From a checkpoint of a small mixture-of-experts model trained on Wikipedia.
Size: width 512, 77.2M parameters.
Training: a variant of Adam for the experts, 604M tokens, 9563 steps.
Below are experts of layer 3 (counted from 0) of a mixture-of-experts language model. Rows are named router (the router's row for the expert), gate (a neuron's input weights, with its number), up (a neuron's input weights, with its number) and show model dimensions 256-319. Each number is 128 + 24 x the weight over its row's rms, rounded and kept within 0 to 255. Numbers have three digits each.
After each expert's rows: "gets" lists some tokens that make up at least twice as much of what it gets as of all text. This comes from a sample of Wikipedia text that the model never trained on. Tokens count by the router's weight.

# expert 19
router:114086121135128127131156073110118091127120101133152150139109163166111120128124126155141097084113140114155148145144152115171113106119162145132101158136132111134132113109176056133102117107168101
gate0:100131076169152101094134150133128129121127115121145083151121160146083111138142182140109110146124121126147135132131134107177121158128147123074174135094150128106142124142120071148115119155166126
up0:162122160128098139138118112086158126158126168105148169146150120149132171118154117128140120137106105126100097119102139192157119092106147114099086139141103126155151116109120175141121124084086146
gate1:160114114122121075159134097133118142093128105117155146182151163112118152125103118165067145139105147171133155134096173096097145130110171141130116140150112125117121107113124099151147115126148135
up1:123141151136131151096122142165155117122118152131118121133152081146112102080145151097163144121084089111090143134126102126124110088093137170137136129141103151119151140132103126114113132139141162
gate2:106139155157125129169110126121127120126171127114158147162156159133129119121124109144141134112129130048121119158155160094140101166124141118115121105137187147181131116107161119142134157157138152
up2:115130126153149123193128128102093132130114129099171155159140175109134122131086108165133154106148146046170134138140146101103107149168127100123087081143143121148144155123150134103150128134105172
gate3:143114137132110133110123109104154136143141101081123062131117134140146117103082136156113128115116134117118095109112137109140113124099118132112129114141142161158155135136093074144100113099098134
up3:112126159116128123093127126120106121088159140122118176138143107148117143157166087142150107140156136145095158167104119130124159162117115151136146152101095111093126107132149169095157153161136137
gate4:123131167182155128139156122094146140135120169151090106128123086170135121131161133095076132104119168113112160131101153109131142153140150163112130169151125150157140126092090116133155109109077112
up4:142155106163115122168135135149148106175112155108160123120111090141152103117102101132096093154102158162157158132141103137094132124108148127146091155142112130102132100133111152149098134123133165
gets: " the", " a", " and", " to", " on", "I"

# expert 13
router:083116129100165134131148065097184105142133131093137077163140125135141160108139148145162126122119108131121100133139191158155153125125160118112105088146128163127152120120120123119098113086160135
gate0:075170140101124101067083113134151090142149139130141088148095148105117169093127121126155083167122121104139095142142139111113169108147107140135130085142117144112147127122117088142136105117126123
up0:188109135162130130113130134084075171096108105096145086122172153109095136147146161130107164075123123127123102123126106114110112148120151092132105144098131082124138119137171144097096088114106131
gate1:165142148150130075103138149135122110132133121138154131147161137155075132118176135126105162140116098131102088137143149100103137103111154151124170150090149141142140112105101132162099142094146115
up1:158138142133145190109138137129132134082162147078140120124116118143144116160129133125135137131103147166121126118139139135089078110148177125120122102103108129122134126134135123132121175114085146
gate2:075117155129101119119132131117143102099118119104117152140151165171114132120172132157174125140102120093086123131101126154143145088165106119137124121177105142088126172127111096138152133095132114
up2:124137159105140143147125099153136122131113145116099099151081117114138212118121117147115125124125122175133124113139107113113093111106134138087122123121119126144131134161171168147114139149147152
gate3:089123123170122107132169123152106122129131171140140108155136163096146119137095107107129120123106165091125105110170123163145144102121113112120147127142111113128143152141116119116154114146132097
up3:159167128162092152128130143193132073147170129151103140120093117113160153095112108088105135127091139130120083117143136124143098143080112108118118152126101147089101128122157105075198142152146151
gate4:143112160143120146071129116134143130035162155131118159122156127168129122132126137118154136153132102080115138124112141124166127111118185140117121163119141172108161167106124142114146113182109142
up4:144124129136118157070137126147117158123151114100125138133161126146170125124097150149104147129140120114132175160086120151140177114178153110124093141110109133138154182118089114140095152119095141
gets: " to", " of", " his", " at", "on", " for"

# expert 0
router:124108157118061127156122117102155124160078168131149121146137124120098142124138095127143101108106112115124133114151150124136177116158124120134136166142156149157134109130133125127096132132121096
gate0:137130145130135143158123112161107099139105118143095148134097123110143122139114136132110104123146128161114151132187127101116153145155116136105178175103133086155118121104125126148094136130123105
up0:126128136102115142120100134107125139084169144078131121134163108138139142111092109122162126124140139132121165127095137122147119153127174117134115060118089144087123129171118120099106089096137109
gate1:145132128141128149139136167107159115139129129106126117127069103164158159135146117155107131124164124108121135094120124114147141125170177145126135157109139159193106132113106119159097119117155124
up1:167120150136160127170118141126135145172112162103114109132152111135124160145173120101079124161106123099099172123105105123117107171142129150139098139151114143181143091132133160125131139142127114
gate2:128145102150105122104149114113115089139114161070109150126134130159131136117141123161080170099129146138125161142109160119154093148105152079133115123139115095092109123075101149136110150131159111
up2:123140098157174122135097138148138091112130166098124142112168144134169156118158117094147121175097142143088104116132117145114133154144092135112121151098154144102104117106146105151167089124118144
gate3:179105144114154081120135131113085131140100111126117076133095153103145166155155152093122162136089142131115126106128172100157110131064150119121166141100131128114099124091137142105146133140179099
up3:128138136122115165093107110138174158134132108137137130135170153133127073125144137152099090144156091105139080139109133100138123106168117153127114093111098117130132095121135143148160153134109088
gate4:145109112150125102132088144115138108117137170112114114141104104117137097121102143101110137096108155121098110169094119095130126134116122115117103193118098137164122133141148102170161145148107132
up4:145112121105126127053136104108145142128089053165109174137172146097087123132150104128133148091136108137138092137175125160146115149139113160113085149119139107121108122137108121058130136090118122
gets: "\n", " ", " 1", " years", "in", " work"

# expert 3
router:112132138123097108133076128152123100121096154123108135173126156123137126110184122109094120111122104153149113130134144108155108111147161157129143169173125115162195128134140120111083149114141118
gate0:118104096146142103139086086132123101176123128182140121102116160141150145129116113168130118108132135141085141144139124142154145135153109115141132140124104163123119161125108112082126114125096129
up0:136099119127140110103103102156095110165118141163109128102101181128135137096157107135149146131157077117112128140134116181128130131109081126130103137129125127088123163125135120117173143134122118
gate1:112126129121109143145129134129103123118114123119120173139162169157120142133130137117105190117116097140125115149113154138127086059159167134112083141154107145172092104154131181102148125111087126
up1:117100154121113083136142087116138115141097134125153108140095120092120138114142116118111098154169157149139095117122131137122203159062112126144152125130106134055147143142112101131122142109156127
gate2:134124137121140149108137178145122139166123169098143150166150096133144135204170156151159147159140144151118091195143130132153143108120147166153143133154098133123145096099168127146094100152147162
up2:119141104121170136100132185180116144170124173086146151118123122144126143179139117132121120169102153147097157142124123187116109128155130114142133133107118102112116139150146145178149130143159166
gate3:118114126175160117100130153176128123082132152149104097123128124084115134135108134104173116132135150132115106119115138115086149130120144107119125149146132111122126094132109105132105142132163121
up3:081126159116104116141109120130158120151193110129159123104125150140131121100105125139135102124150131118127100136144105085119146139158160141081051095127121154112108138114147104120145133099145143
gate4:172129177117141121143124136116113084111149111116149138140169138130136094134155097107110101137174137106103139162145093062157148047090115127131117119121151129081102137100160130083161093169116118
up4:135103103117110108086125114127117138140175104105153163100113134081129124123143149122156098100120100150123123109110117102111099110092141099108112095110141161146129116152093127100120174133161122
gets: " in", "\n", "|", " In", "In", " /"

# expert 10
router:149131128133110165080085131114181128128130146104135151163156158140095110110151106148129123155105112139133137119143182125148123141150144109104115113161134150127136118108130131120092108112144132
gate0:159125134138126123103117099217136107150166152149143132104119121156176099129112144122130102120158170122111136140131115129144146134101129154132159092148181156121153102110098132118150139181106167
up0:090125129131130095156125124103083140096132074084114137136116133122138138132131064118136146139133132161112105102121140088133145132163132107118131135102153075136127127145164092158094140135169116
gate1:166108183117131155107140129148129124132126155099121145136110128175137140125112120146146178138147116102128145202146124136171105121137151092149133124094139124096170122126093086157125125111111121
up1:150160110144142204094102119111100113148095162112127131124087142149153142139123157145130219149139114174110146113057123105187089123136161161124146128135149063157132104151117103150095127126109098
gate2:120144135165100141179133143087101108112136162113107082129119125181118092105156098133103139091115121087098137119142159107141121147145088105132146154109117113160099140131149123117093125093175117
up2:162178091162114142168107139106098150133087155118085114151130162152118097118187101127100138098135096102125165140132138130124083143147071120142129109118130068179098154118144133133110124102119129
gate3:105135206136135107116110149114157130108088120112071133108144144094104131117171110113106122163137142161111117096139129082131094136115119124101130110136132124069115120116106124114141152132122084
up3:119100114141090134161096143050147092163125174145154112152129156136105127143129126120162135133155162162127148124163117111129133133141134172116138139126112183158121113116116144107119138130168119
gate4:167148129142163142178124132147143137142115123100138131143114149062125118167140121125147129120135136114135164108158096115137120123129094119119116109108147138090136116102073136122112150147146139
up4:083093157108139127114116109111116113088101133130148151098125146157120129126128136096158128167109109114104094149116125130090112107144141161135134164108117132100125104159147133095125142132101153
gets: " of", ":", " for", " an", " it", " United"

# expert 8
router:118103135155086119144116133122146143084089160131141170109163148119109136124141137165142129150125136160119119144152114132163136100159131145105089145165115171139108105164114138144126154116133117
gate0:139094142155145127139094149112086162130133170138142137084102136108137119122128129106130140151080087132120149100108096088110107122117175098126136136118140122146117124116104134152065174081090165
up0:123175090133183180153172141112144109123091130126118139133107112138124109117116117093146106128118157153112159112134133149118095124168103125111138143108117130116112158133145189144142102115121126
gate1:089146133162144086156128120143136165118151138119161098113143182117116145118144117159119101102098113123112110109074143105128119114145160102105131168105119125149169110138162150127130117066136109
up1:148138133126104159128118112120107102134147107111105087173159117164132123119156131114116100155135134138151156142156149090146134177107068127078185159145155138121102121069111105163113171158151137
gate2:114160141123122111136119133162112164108103184177130119118127117140127110158115109157112104162051146136140115129115120127087117148099109144142139145128106137127107124115159107123095199135151134
up2:144119101108141104145127121113134166132148117142111150133111120129119084166097138100136158086148116114138182164147144162155127137179118107123112127118098136132171088165127119123159076119091125
gate3:105155173132135186166134142125123139098149143125184094139136134103111122155135116109128121148135135143161106132117175095135115151152096121130147106149144147140071113118145143158107133153096157
up3:117132143167129110143159118139129086146089185155140122123133110157137129156133136138126124112108114095117127105164141118136115098133118104109140135119134125160140133065129167156118115129132144
gate4:135128127142120171097128101092149129143155149123099129148168139157134154125112142154084131152118090138071111123151136104161130135106144142134140151140120149119156114147114103128126136146180159
up4:145137086155096104134131129098101105133138170117082157115138138137108146122124158140122129157139101140090125134127113162126127103137084119124138115137165165108091111145094134108134161134159140
gets: "\n", "\n ", " University", " School", "/", " school"

# expert 1
router:122080160110087131134113108116150139116140167094128167149071135108159167144155132140123124082130104154065117131146115115147156113123135176103167143121134133151160124143114087152120140140157126
gate0:140095126110101159098103093134110154174159106111123115088119118105109134113138115078113129115087099166107114117140131098144179121108093129091117135108137132111149121114104147067112083159142110
up0:147136145145151181133105133094147155126136120039131135080100137165134118136163169116158120118104095129130150108140120126118094138126152179149126126130168118100134101141069114102106094135130114
gate1:111093147137137106101109150112124125092162132123131121121119139099143156148161128113123175104167114098122116129097093084139137109091137163142168116119141160110149115133125111092156114137141132
up1:137144109125109120118126146128092114142083085147128119118108122087133148103140119149101119110137169114078137153125088105121130060133103126151123144108092103107117078107125140147121142116133125
gate2:106163119138156098112130120121176112123140108095135148137155135135157139121071143127129173120132134122095128169113168183134154136130155120154145115161105125114110137118142067141112130116111087
up2:158111093131146109104090100066098127124128137117106080094122126160096114107108098184132123118144118129138125152155122121143108079129131120144108134071101103167136096109131139116153119123139128
gate3:117171115143146102114135140139148105144149163153175086115093097106150112132110145116099125087130115138123103104107114149108122105134137157134132127137128137161119099137126160171162131132076156
up3:142129135119149108146141165133062156120104139100093159159168139134116092096126132135129085148115162107145145141097171116181129091127080160145155143141123085150124119121127123106120108128110096
gate4:132152164138128150192145152118136112112084127126140152180164185168131133091126113145135134123109115125110130122146147127113133146150157167126164200121095171166121097169179121114102076122108120
up4:123128116106131135084111090111138139129143115113101120143127107155116124129164157157142103141158143090185112146116126157144113134125121125099077096117131153099157139120110149089129140058165107
gets: " the", " of", " in", " a", " at", " The"

# expert 7
router:112089131142124134149121085136118092114103133123143151097121139115094126098115137127123107116094076115151127167171182093148137139129169125117116134137092131118129101114132078148128150102155158
gate0:130147121103138133119115129119118166117109119157145136131104081117136140093116179120140188199144095119143150119116101146152107157109104125152157159110139098082107102121118152194116072173131118
up0:114144127122132095131202109157135141106114119102152128109179099117197151116119132072121124152118115133127109171124101143165136158120114129119125105159118158075127128171154132126158130195153126
gate1:102129119119148125143110164158137147120134145096086159130137143093079099119134130122148120139133137158120118116139117133118130134156167106087133131161081139116148149118162160171110148176145173
up1:143117122132129097156122104106128130119159120189145085131134151121137122149100140131108110138105135080118060080108158098141118110100105168158119143153159138139093123098123095087132130132137097
gate2:124145100127140136088121090133112144118139178099156140111140116119100137138166127069129116144082081133093107153153139148090146142084088156144099148162107130107138093127107115118139168092136136
up2:094121117150124165100130102070085141116134130115125172109146131095086122139179107100112115144135134118105115168142125085119146096101140109141143133142101148111135118115162086135139156148126183
gate3:142132108105139115130138105139144136132096157166146192143158094156195095086119086154106159159145149133118141159144150137167107111130110085122104111112114147156124132128120098145113160108081141
up3:144131185129132097128116107108118103091108140091120142144105123100116152153134111144115157107170144170120156156139093133132099112151123163147125124170133133130164106154121127134130113154131145
gate4:138120137121101117171114098119120093138109156164114124163115064116133108095103084097140104156096158121136171116130079109131140117097150129130161133164139168096155138168128125143149142158129161
up4:185124136108111190161089112149170120147139130149164128131104154084166118137148122118135090154126116121145130175143121048153126090126091154187123112129120119106111125105175133156092116144138118
gets: " as", " by", " for", " that", " of", "==="

# expert 26
router:111143163097129131137118098129125119117103129109165140168171131128142104111116160166128149121120098135125122171123122127161108155150160137148131165121151158099125125097162106122094142103132100
gate0:141156133077106122174128113144132129161111148164144130143109161162116113122137132131130087134153135127141102145161147138158109145098112084115146144148161120155123109117117116138102124150127161
up0:158179130115153137135121148122130142150133125154137154129149145101139121093119097123179127137121130146143143153146094162115101171147160095112118163132159109179083129103127147114122087143106144
gate1:119125111105125167151151149171134125090094110143115087129131100160129120109135156139119124143102139100133119129146113128136130141143129130103163084096147152121133114129137118115119187144140156
up1:159150127062131088123144095086166131132162097126123160132127132106132121113136140157155162146187092181125126104105131109162119118111141186108078165128126162126131149163116108135127093111160139
gate2:151140117129105133170094123128112160112134139130189135189126116126138156139102135101107130132134119121133113110141155092115081136104096190143167139156137152098118160146150102129147102165127146
up2:109102141143110121099110147136111084134177159153127092119114118165163089160118108125099124149129132099143137112131100127136149158119105081100131126087106145145133141095122107125133139082144155
gate3:162122149170113120112154116084109158145104095128121091119110115149119152165137149142133139124099128107154180141118121103130119156085127169164149149116144097105160140086128112110117138091135111
up3:126134139147114114141091121191129112164169095135165099146141151069147090183139147111123137143122137122139096113110128107086162137139118117147106112137135140156108156121118156148167189107123137
gate4:112166136169100128163110119157130159140118156121135085096113166150117132113138143151107114116142138098155147117178114118129114115115158133121112128133144109098113148119147098125080158109103144
up4:084063105176122112121102143142144152135121099100118155159147126097164193133119134078110130113095089145108105147122113153116147109140130145144108130144145099155107172154105141091156133104172135
gets: " and", " the", " The", " his", " her", "The"

# expert 37
router:119089133081102133117102113057137150151115110144116111180120145141141140134135130136103149090089127107090106133119159114149136098073155117118122162116149129086183108114123056097115128129166120
gate0:147136104125096096133108105090115121120133104167085111147140167102086111126141130092145145100119092127133079096167099098140131103067126140106128118124134118156148121160143149100177138133153125
up0:159109107139114092133102079127126122119136102112134097149143182064117140130114144151139104105095134124162105106128115126122148137107120098132107123122122109137146115132118160086162158151143132
gate1:115101141150117115111124142102168100150142127139124116130132116163133113127091123132109127134128103102137152131106157123161165165168123102121113108137138162177126159111136119120128109115122107
up1:128110129164141126105081139115150116163140137127124093104114086142151112113114117116165164125151133109165138119090136158146203163145090124111124121130104148113139141114160128100140111092153111
gate2:177121116208115163133099114120103121170118137166147134083102165119134106133128118151146155130144099070149104112124127070103094075084148112129148150135136110122141158125133118156109069105118141
up2:128095148117133175112158131133139138149123183108072094157167118104098108125147127152121151135149141159124150128125121070137127135097110149118116145132103091125111133118100082111097108185143110
gate3:107114148135082163133150124085136141095085123143138113139148102124157097149135140116143153120151146176085063121124145116120102069105135136104119147133154159113137163173147142140139138128153145
up3:139162149120159093130131182177138109093132142104143092145135133135112135092140142124133114122099121119114132130173149119130160156123129126130176112133073131124140137127124085117116170124193123
gate4:077110101096111134122107110120134135112110114128107127146153122100091127101122111110093112116137165150126088147146125122136134110106125157106127140167110142083162118099112068103101135131143151
up4:092113116143154116117128154114102152104123093156102108149123089099135115142106108157127135144109148130137114133118108129112136112113107142110137107119143135102152112151118103116115136147161139
gets: " in", ",", " on", " at", " of", "s,"

# expert 30
router:121124166117140120141154118146158114144116121127137114152121190130121100085110110145092099076104110141099125121171148142132156150147166186096140125124141124125140126154141134186093151133156123
gate0:074160150102156113099138127105138140120146116138118107080131117153129112111125142130132114122135140172142105140176112120142150159120111174114141128162141134101137109117116149165138108161132130
up0:120128136168167146119114112071150120121133157131156135116132139104131094099130138085109117103122129148103176127118108108118136143105143123125116128128128123102146116086139161153145091122072112
gate1:111138146138170137155166136146109124152114098115145141150090201127128111116106085194101069121145143170093117116090146110155126164127120137151110111131117108155131118124121138104123088158114130
up1:132116118134108146140119118154098111170149065120177124157092183112129158141128128135113086104135123127107112125173093111100130135089126154103108117104114137182163150127114073103080107143133115
gate2:101117120142128158122119110134097137105130154139157125134103167156119142080105131132128095112163114148124137118096149136134173140117125111098108139168105116135109196141169088089084112108104086
up2:121154114165141144105163122159104107098141158162177132132118138128080123094111140153102103134135151137135115116131171150158093118132121115138104092097106119116145128135156115105129144099129124
gate3:080136130083073142122161119144083126103108169147169130153094168179143125121133092151106109135085151139119146189111074095122142159131117117085157084142126158126086122170142140167129139160158112
up3:166092125174174122105107125091152134097129113065093127084126076124106156101132118134118123107138131147110105132115172167163109129104166120138093168122131100138126133102141098084117131086119111
gate4:111121126163145123130172103108142140146130152091161166153113131124129111139108102133120119118138130173126143087156153159111086131162100115126121120125168088133142153132119145095112109127124069
up4:096129101056138130064145104078141128087114151133154107137130100101133131091117114115125119136176121130128135126135117163117117133140109098115087063180123127140142134119122120151148110159114111
gets: "-", " by", ")", ".", "u", ","

# expert 29
router:087130123105070135131091108142153175151153122129157102130159135108104145097148103103099111149080154129136109119120156112136123130136129136108164131137113115134135152135133130181103104125154098
gate0:132152108114131124124135155181155135096138142148128159125117093176077102122157130137164124143194154126146121118112137129108090183109128142161144114118167129141076115113130131119132094108132109
up0:117098145100113123161084070145079114156085110142148127134123177098128143110104153126087122156126135151116112116134105121154138153123090117127112172134120138069164089125132127080118153116130156
gate1:072100057145140148148139099098109114116097138153100119138086171113109166133101137142078160100113126127152097072140151117127155125099159151108092138126117139153143177120148075139125145113163133
up1:106121142162111140132076102110139125146068120136159105111121110142135126172142138132099124150151137107132103131156139109106152179130127135125126097147082131098151114118135165086161184126135100
gate2:088120108118133118119162111156095119153151135133133105128122136145170147097122108119151090139132176121151084139087116088141164114114142101129125161145133143114196145139124130148096123134117153
up2:149108130151096152153101165101144119117078140118090158170124131132109106176134137148066153088133081142090176127137155141134110128100121177128144147131128115147089100104136113097131131138130132
gate3:128135144116130160108181115141123129128090127155105120104084118128126114142124127085131143101130163118106074140137114128108152148107137120127146120119162121148135124117107139173145142139178134
up3:127079153148139121151142124110142140112170141080159123145141169113110122138124159162161133141143118128142120128149120127148095070126091129130143096106134114111139102136112092125126129130120136
gate4:136187062156152154133140118142091076098105121109131086124096135120040095092092115149106114131165117157115136103101143098132097106174124106092139144121099092176089140132189132138118090097094106
up4:102139103101115118149106110077123138123108116099124084165144163119088093115123113128083117129151091140127111114093132127125142120153129128106138117149134112158153135147146164129126107114118133
gets: " |", "|", ".", ";", "s.", ","

# expert 4
router:117103167102118146143100123146116106104179084140123124136167148119137103125195131132096134114099130122112077139124144119158130084145154086109126131142129155154132125158104140133072123139136112
gate0:115126151099137144140097118092147099104127111126105111104130109118124168121113160162112172142146111134124126154104074147124140117136151117090136122119121126164122156124077118120110100150178133
up0:102167147107155126143116108147152153157130125114131096131120162141125094124152121152100134099148109101141076092140146135122105099167083076131092100118147126111160104125116155118163138111079123
gate1:158154147130082114131111135121120123083119148164100081152132075153172144114130126138153143098086145133115078123106152150117136153096143110083116178160111168120154123065105094084141113097188148
up1:147127152121178122158125125108159119159114111146142166139128144110080142167123127133144131137177096114140153080099154136125102158144128153154156133132138121145159117134123127162117133128081150
gate2:075137132115129102161087121128146148111107134130112114094181104107119138156150112144136090107065097136139124102144169095127123125146151117138109141119128134154081112116115139130093076150089146
up2:160150155126121153111151187095120142083143090138133151147118141134135136130122139154129171164177137123153131151066137148111120138161124098109119146117165160105140153093127073063104138092081102
gate3:109173115122109158112164132159165143104129148132124115129127114125154100119110071102137096136140138150133113135121113121096119107113120148125151144168106118110166124118109153177149168117144116
up3:139132136137153148143127143115059125127085188106107120124126127143147113137098106166141137127153121081122136122092153128149151155112101146142124115110158117158108128119159124114145142104097148
gate4:132143163103126122088135108149132111121154129143154113152195151112141131088137132134122144122131063096098086131127116156091135107145164123146141143102119095146113119101172090113122125084122120
up4:194175142122116147059132115135095097101122120104129128140133088103166089124122171109103149121144142114106121175097135201101114146133121108131153136130155087133127131116161135145139083102111106
gets: ".", "-", ":", "s.", ";", ")."

# expert 34
router:139097156128109115140172136164156159140126136087160125152140158101084161128170114133108124105116128138125085159141128091163102095077161151110128153139112095150114161054113106104078114101146098
gate0:107142093144133118127100149137129134108126106183165112146103136137081098132127106128145074153117127140141154122156107102120104107088114120079162136119116138171116083127117106158113161122117138
up0:119113134076111120106143113086174147124115155112150137127093137130122166121140154138165108098145128133141092125138126145163132143144100164145086104130127105128109098118140103122099121170136100
gate1:137109138116086109112162111160109143135128136167156091141116127121138148064127119105127136145150148132152161128112095116144155126051142108123138119106142124093138150106171111126081107113112133
up1:134112187091108148117130115130177122159164113121170100126156106105160156104121173101127133120087132130160130141114134142138107123115180120120165114093188162109137151108139132094054132159092125
gate2:163114128117120148143119143122123090086170156131112162136140114152157134121122106124142130137117138134156139129136133053135128139129111161100121132112119145122098112136114138149112146133149132
up2:137103147131152128140109159079172119088162106128125131122121142097152139154138165111136172118117103121118135124139185159144111165195141121092110085132133143110125130108157112104116130110136108
gate3:140126107130183105184123119166152103106168110114115130139141140115122129136084123160157109124159144135146128134143140140126175147124154163177104125133089098109141173124093117157128146182107109
up3:122128101135089143143110156156157175164132075169131134102132134100131099158130121133130131140117090139146124150160132126129143106106110122127161171115156143099092130139142133123121128139094146
gate4:094120091138119138101138136111140099153123121124176116161165123141097097102115109159127083116180136159128095114126110102174117112120107183140115116113099132138152142113156133167159089115141121
up4:098138142124130135150158122167144135123132107181132139175122141137084099180091126135105113135141127127124118124073149073143137155149074125180157111120125091153143130147124170203107147149142134
gets: " |", " a", "|", " the", " to", ";"

# expert 5
router:110118162114129139112111096144108104156115107114130124137123142146103154101146141112117094107146119138088083136144172102140150102106158126088152156168103137135144144128176062134111127113124142
gate0:122144131149128119162145095098129116110190167142139141122154156146095149098191125092120098122097151104114144132111155137157178107140136062113105145121085111099116136103169144139108132139097112
up0:126109113147113124110086074116115140141142156153153152101123138136065116090152149085147097105112171129129139134139154148145143127174169097115097143110073130114165123111174121123129121148107120
gate1:109102113104106059122148092106096164126121114125118110122090113122104160144129116132094131107146093110088085156120146121116127079062085158123139136129135153132106135111140085121095170153194108
up1:089106125134091109118107157088144151117134130104112132124115103128137136124128113115146127081085119109114095146105142126104158147111103119101145120145122158111110163123149115101139151140162118
gate2:120137139099115152101155134079157089152129128104090144197091136159142118105100151154138109108150077102120128095126138131183117144136156132104162104119167120144119145126116116128122117110122137
up2:116138113149116157089142137123121104126161133133116113134102097145143158160130163134153146147124132078123137095115077133141080144156136143128115095138155113182113118149129110135126155096082128
gate3:101139127119088118094121128142110144133098153154109102134113198126120130127154137136098142121104165180136136140129149088144144109116148126105136105151112109151117152124140134170074130117128087
up3:158132108105162149116151127108155128140110157048123130119143125157117094147108147148168135154156128099127111127147109124124126093115132159165141148140140150136127100136076091112124110135191119
gate4:063100129131125118110087096135141111121161140151108095131093143144137126141125128124098076134083212110125140154115140107127122146191135092126136162129165104092150152118153139119118154105116137
up4:196166141110162156132144148126094142149149136177103156136173133118120159107223156119137126128152106121143167118097125109125133138161159098147139118129113114141138122131114147141121118151121101
gets: ".", "s.", "==", "=", " =", " =="

# expert 32
router:101113151119102110096109082105153137104113123092109121132158121156182155151104136167103112094118111112088117127126173126148141129128120157105083135130094174139121141149112120090102123116179154
gate0:144070101129114133125079093171131124131148134138119136164134141125134134172113146150108128072122115127140110148117120145120181145096136117136101116083120150121134146184128135103137129150124164
up0:085136108136133089169113104140124142144101159121118171139105118118100122138178132142096150131138135099096119130147141088155131061137116118150122109138127107109134127144139131106122156148137114
gate1:099137136140098156105165128111134161089091143106175129126140114126121088112087090144120139160160123118122083125106159115176149122151101112134141140131161126120075170106070142174128135083158126
up1:124142159151109114125133131113167193114122125108171122137123129120118129113158086123135115163174136116160112107107154153174126135159113124140143131111161124111084136111076155130079114107121172
gate2:107086175124120106097155126077121171097125128157156159132116135107140133104092090123160140135123120153130146147131117128150124131148098137152146084134125074120147155135155126106104137089124133
up2:143187112144173140145114157134141147114119133101101149135143113146114123147126121098111152131124174121137134131100151116099137121101102177112108191111142129111175105137118142149151139151164116
gate3:103136072143130152137130139144135125135158099128134122092125120134137168142127181152097193103156094135161116128145124124113139123092098096121144148133143155110112087075129110102165097128129144
up3:121142145122180137136149111126160105142128141153124147140143161130126116083128106133169112141150143104111083129117124168131125097203089098160111071106164107167142134067107147111124097112139092
gate4:099180145126090137112113138090116117142170174148135121119113096097136125112135104156146112163153153138145109133122113143154099138109158161147118089121105114113094120144103158126110105068109133
up4:162057107127148144139153111123138118099091130117136133149132147154121125127139113135085149108117065152113101117131128122121145133134168124083141149139125146148150116097149073129091094176141096
gets: "-", " the", " (", " The", " their", " \""

# expert 12
router:134123167132096114108123129100197148120107109143136100142143144163137138134111112163105157082089129122117118119132123115143127156103164139097133171116116156114129121161136129133131138140160169
gate0:143102131156112147066119116086113122136138119119156122129146161137145123122125117120132106166118140140103139170088123114173149162110098102110115137135142074090139125132113095121141096092154099
up0:086161136161129131084157136108092127149152139105167113117145142137161119144117128096131114162108151143110175132091113149162132125126090100146122136120121082121150122125131128098176127085110123
gate1:133158155139106089060111188133170138081086139118114102115086131154132104104104142086084145126136119168152151110114153113166134134097129156097120128115106157100103152157110142119140130108120159
up1:122092111124124133185114100176114141146153111101123181127156149105117130181159099126123127121146108115126156155106133161102138103163157138122114119122126090184150126135158147131157155128156101
gate2:120117160144130154132078145148112148142174132105125075106136098105101124151189115094112129094090128142138137161084155172140102139119161131135138123091076092138092089162165176127144121104125125
up2:193108167128143138089080129104128151170135116149119104119143102147139169109108094153158096118135113169157127091087133102115129141148080100124143112092093075120140116135105129147119143125165180
gate3:136143153121119145108135131106128144133125115111135071052091148108108104163131098085123108139134110123142150105141123122185124134140154138120117084124119119120127141149124133090108115160169145
up3:115122097130150120103139106143141114118128159112097150125154072155148158122116111117138067081131133154107125102133142155119131096126136092125123107133113114148119126149127124115131184075135113
gate4:193119134161158121144135116162128095171072125114127106082116106081158115128128122145126120109128139154081141123113115127133133140116088160158139146109069089106198111135122108178120130096121122
up4:157080143148143133158126099177125134152107101154137127151150154083115116165122141118116116102143135157154139116090123119120144108156111153114098152138117109112145111139136098175127133105116124
gets: " and", " was", "ing", "s", " is", ")"